{"n_experts": 64, "n_groups": 4, "lr_router": 0.000601, "head_dim": 64, "norm": "rmsnorm", "parallel_block": true, "init_std_up": 0.0175, "schedule": "wsd", "decay_fraction": 0.643, "max_seq_len": 512}
Below are experts of layer 4 (counted from 0) of a mixture-of-experts language model. Rows are named router (the router's row for the expert), up (a neuron's input weights, with its number) and show model dimensions 0-31. Each number is 128 + 24 x the weight over its row's rms, rounded and kept within 0 to 255.
Before each expert's rows: "mostly gets" lists some tokens that are sent to it at least half of the time. This comes from a sample of Wikipedia text that the model never trained on.

# expert 61
mostly gets: " km", " (0)", " kg", "–0)", " Championships", " million"
router [160 162 114 129  97 119 114 152  83  87 139 103 149 125 113 114 138 146 150 150  97 142 134 110 117 103 146 118 117 164 127 114]
up0 [ 89 135 149 110 131 146 142 130 155 198 144 166 124 113 133 154 166 103 160 123 149 120 125 120 122 111 139  84 114 108 137 102]
up1 [117 156 152 134 158 115 154 128 129 178 101 128 149 113 157 133 141 114 159 130 153  79 112  98 161 134 100 121 115 128 126 142]

# expert 5
mostly gets: " 9", " 10", " 19", " 7", " 8", " 13"
router [143  88  79 128 149 137 107  81 145 130 118 116 109 143 140 142 105  68 130  91 155 133 132 120 126 156 133  96 104 139 128  96]
up0 [113 139 137  78 117 126 118 158 103 163 117 159 160  97 137 153 138 146 176 154 147 111  87 116 139 157 111 123 117 152 149 102]
up1 [ 81 122 149  92 147 132 105 141 138  93 109 164 145 122 101 122 120 128 131 127 155 139 114 110 135 126 147 156 133 134 156  77]

# expert 55
mostly gets: " Festival", "):", " =", "!", "ambigu", ":"
router [144 154 128 171  95 108 114 126 137  85 119 151 103 129 124 120 135 160 155 108 113 148 122 123 117 171 139 112 157 151 140 155]
up0 [148 130  90 140 116 137 185 160 158 175 127 135 110 125 121  89 146 123 114 157 107 149 125  88 137  92 108 110  98 130 130 168]
up1 [111  96 101 121 136 128 153 115  87 202  77 148 126 124 129 141 120 143 155 132 136 143  82 121 135 131 171 110 134 130 151 102]

# expert 33
mostly gets: " c", " Su", " Par", " Vi", " Col", " Ad"
router [167 161 125 107 144 101 129 166 108 131 140 157 179 138 111 129 115 126 115 121 101 116 155 158 129 137 152 130 133 143 135 115]
up0 [114 167  81  56 132 146  99 128 128 101 105 106 104  54 119 115 135 100 126 145  83 103 128 146  91  82 116 123 122 127 110 113]
up1 [134 151 142 109 161 123 116 163 170 116 147 142 122 121 134 139 129 147 161 111  86 144 109  96 104 106 133 103 101 100 142 132]

# expert 25
mostly gets: " &", " or", " et", " fully", " who", " without"
router [121 146 118 149 122 145  81 137 169 158 114 121  83 141 144  97 154 153 153 105 108 163 141 105 149 173 131 100 142  69 166 133]
up0 [109 157 102 128 109 151 138 120 153 167 122 136 105 122 101 129 100 118 120 116 165 149 141 132 129 120 163 137  92 118 135 103]
up1 [ 82 161 186 127 164 115 122  98 181 165 162 119 109 122  95 142 118 110 129 133 132 140 151 139 113 114 103 112  88  96 118 107]

# expert 41
mostly gets: " votes", " Votes", " ±%", " children", " vocals", " (0)"
router [121 117  83 151 108 134 173 127 123 105 116 123 149 128  80 120 133 142 148 157  94 118 113  97  87 108  96 102 131 147 111 129]
up0 [111 130 126 123 125 152  92 117 126 107 148 114 101 135 134 125 166 133 163  96 139 133 137 141 133 123 143 102 161 130 138 127]
up1 [122 141 112 149 149  95 104 159 113 116 154 197 162 146 144 133 139 141 126  90 156 126 138 133 166 182 122  91 122 173 149 152]

# expert 18
mostly gets: "):", " include", " -", "|", " –", " →"
router [125 102 142 116 108 148 134 123 115 164 131 161 117 143 152 133 119 147 157 137 136 119 128 143 127 121 117 141 161 173 106 156]
up0 [115 110 155  89 154 133 111 138 114 112  95 128 139  76 110 123 138  86 147 109 119 124  69 100 159 138 161  97 121 101 147 125]
up1 [125 156 149 102 158 149 128 151 118 119  95 124 131 109 133 145 114  74 116 108 163 138  83  87 162 132 143 133 111 101 112  86]

# expert 49
mostly gets: " ==", ").", ".\"", " ===", "\".", "==="
router [108 130 106  94 134 127 137 113 149 123 145 151 150 138 116 124 113 131 146 139  97 128 147 110  94 157  91 120 159 119 123  91]
up0 [135 140 131 129 154 156 144 135 146 156 145 125 152 116 130 138 133 115 149 131 133 101  95 120  90 103 151 139 118 140 135 125]
up1 [157 129 120 132 116 146 140 100 145  94 125 137 127 118 136 121 131  63 161 119 147 173  80 122 136 130 110 122 133 147 132 141]

# expert 52
mostly gets: " ", " E", " Al", " New", " O", " U"
router [178 140 115 170 158 123 131 128 123 138 140 123 150 137 176 138 112 125 135 125 112 130 148 134 167 126 166 123  78 128 111  92]
up0 [119 135 117 108 129 150 128 108 108 125 159 131 140 105 123 141 102 140 123 140 126  99 161  84 118 110 141 124 122 162 117  75]
up1 [126 102 107  78 113 124 126 173 186 107 129 149 150  79 164 133 136  89 116 127 118  93 138 128 134 162 157 112 119 109 148  97]

# expert 12
mostly gets: " century", " 2025,", " 24,", " 1928", " 1920", " 2023,"
router [ 80 139 111  78 132 131  81 119 106 131 111 100  87  89 115 101 116 172 139 127 109 128 130 127 129 110 192  89 110 143 166  98]
up0 [146 139 161 160 165 140 115 155 129 166  93 136 115 100 103 145 152 116 122 149 122 132 131 115 165 111 153  87 120 136 160 123]
up1 [ 94 137 134 130 126 147 171 152 165 146 155 167 177 115 161 134 127 104 147 140 126 118  84 132 156 130 115 111  98 107 133 139]

# expert 37
mostly gets: " 30", " 18", " 6", " 27", " 22", " 7"
router [128  97 113 156 122 112 122  90 144 105 102 108  94 150 111 108 141 124 116 101 147 123 149 106 119  98 134 126 117 115 118 132]
up0 [126 135 122  91 113 163 124 133 144 111  97 136 113 121 108 115 128 124 137 140 137 122 117 140 161 101 118 106 102 114 153 136]
up1 [134 171 137 149 112 118 142 107 144 112 113 120 100 115 127 127  77 116 165 155 127 128 105 179 167 139 107  90 150  75 116  83]

# expert 42
mostly gets: " c", "Re", " anti", " pre", " un", " pro"
router [122 100 104 118 172 129 128 140 126 157 133 151 176 126 159 124  93  86 103 120 159 140 139 108 148 167 179 173 166 100  89 114]
up0 [121 148 122 125 164  87 135 146  98 150 167 121 128 108 115 119 145  71 105 117 135 104 136 125 132 149 160 118  77  87 114 108]
up1 [153 140 141 160 143 149 150 114 108 137 122 100 116 134 161 153 139  69 130 126 137 131 102  68 110 162 149 120 122  83 136  77]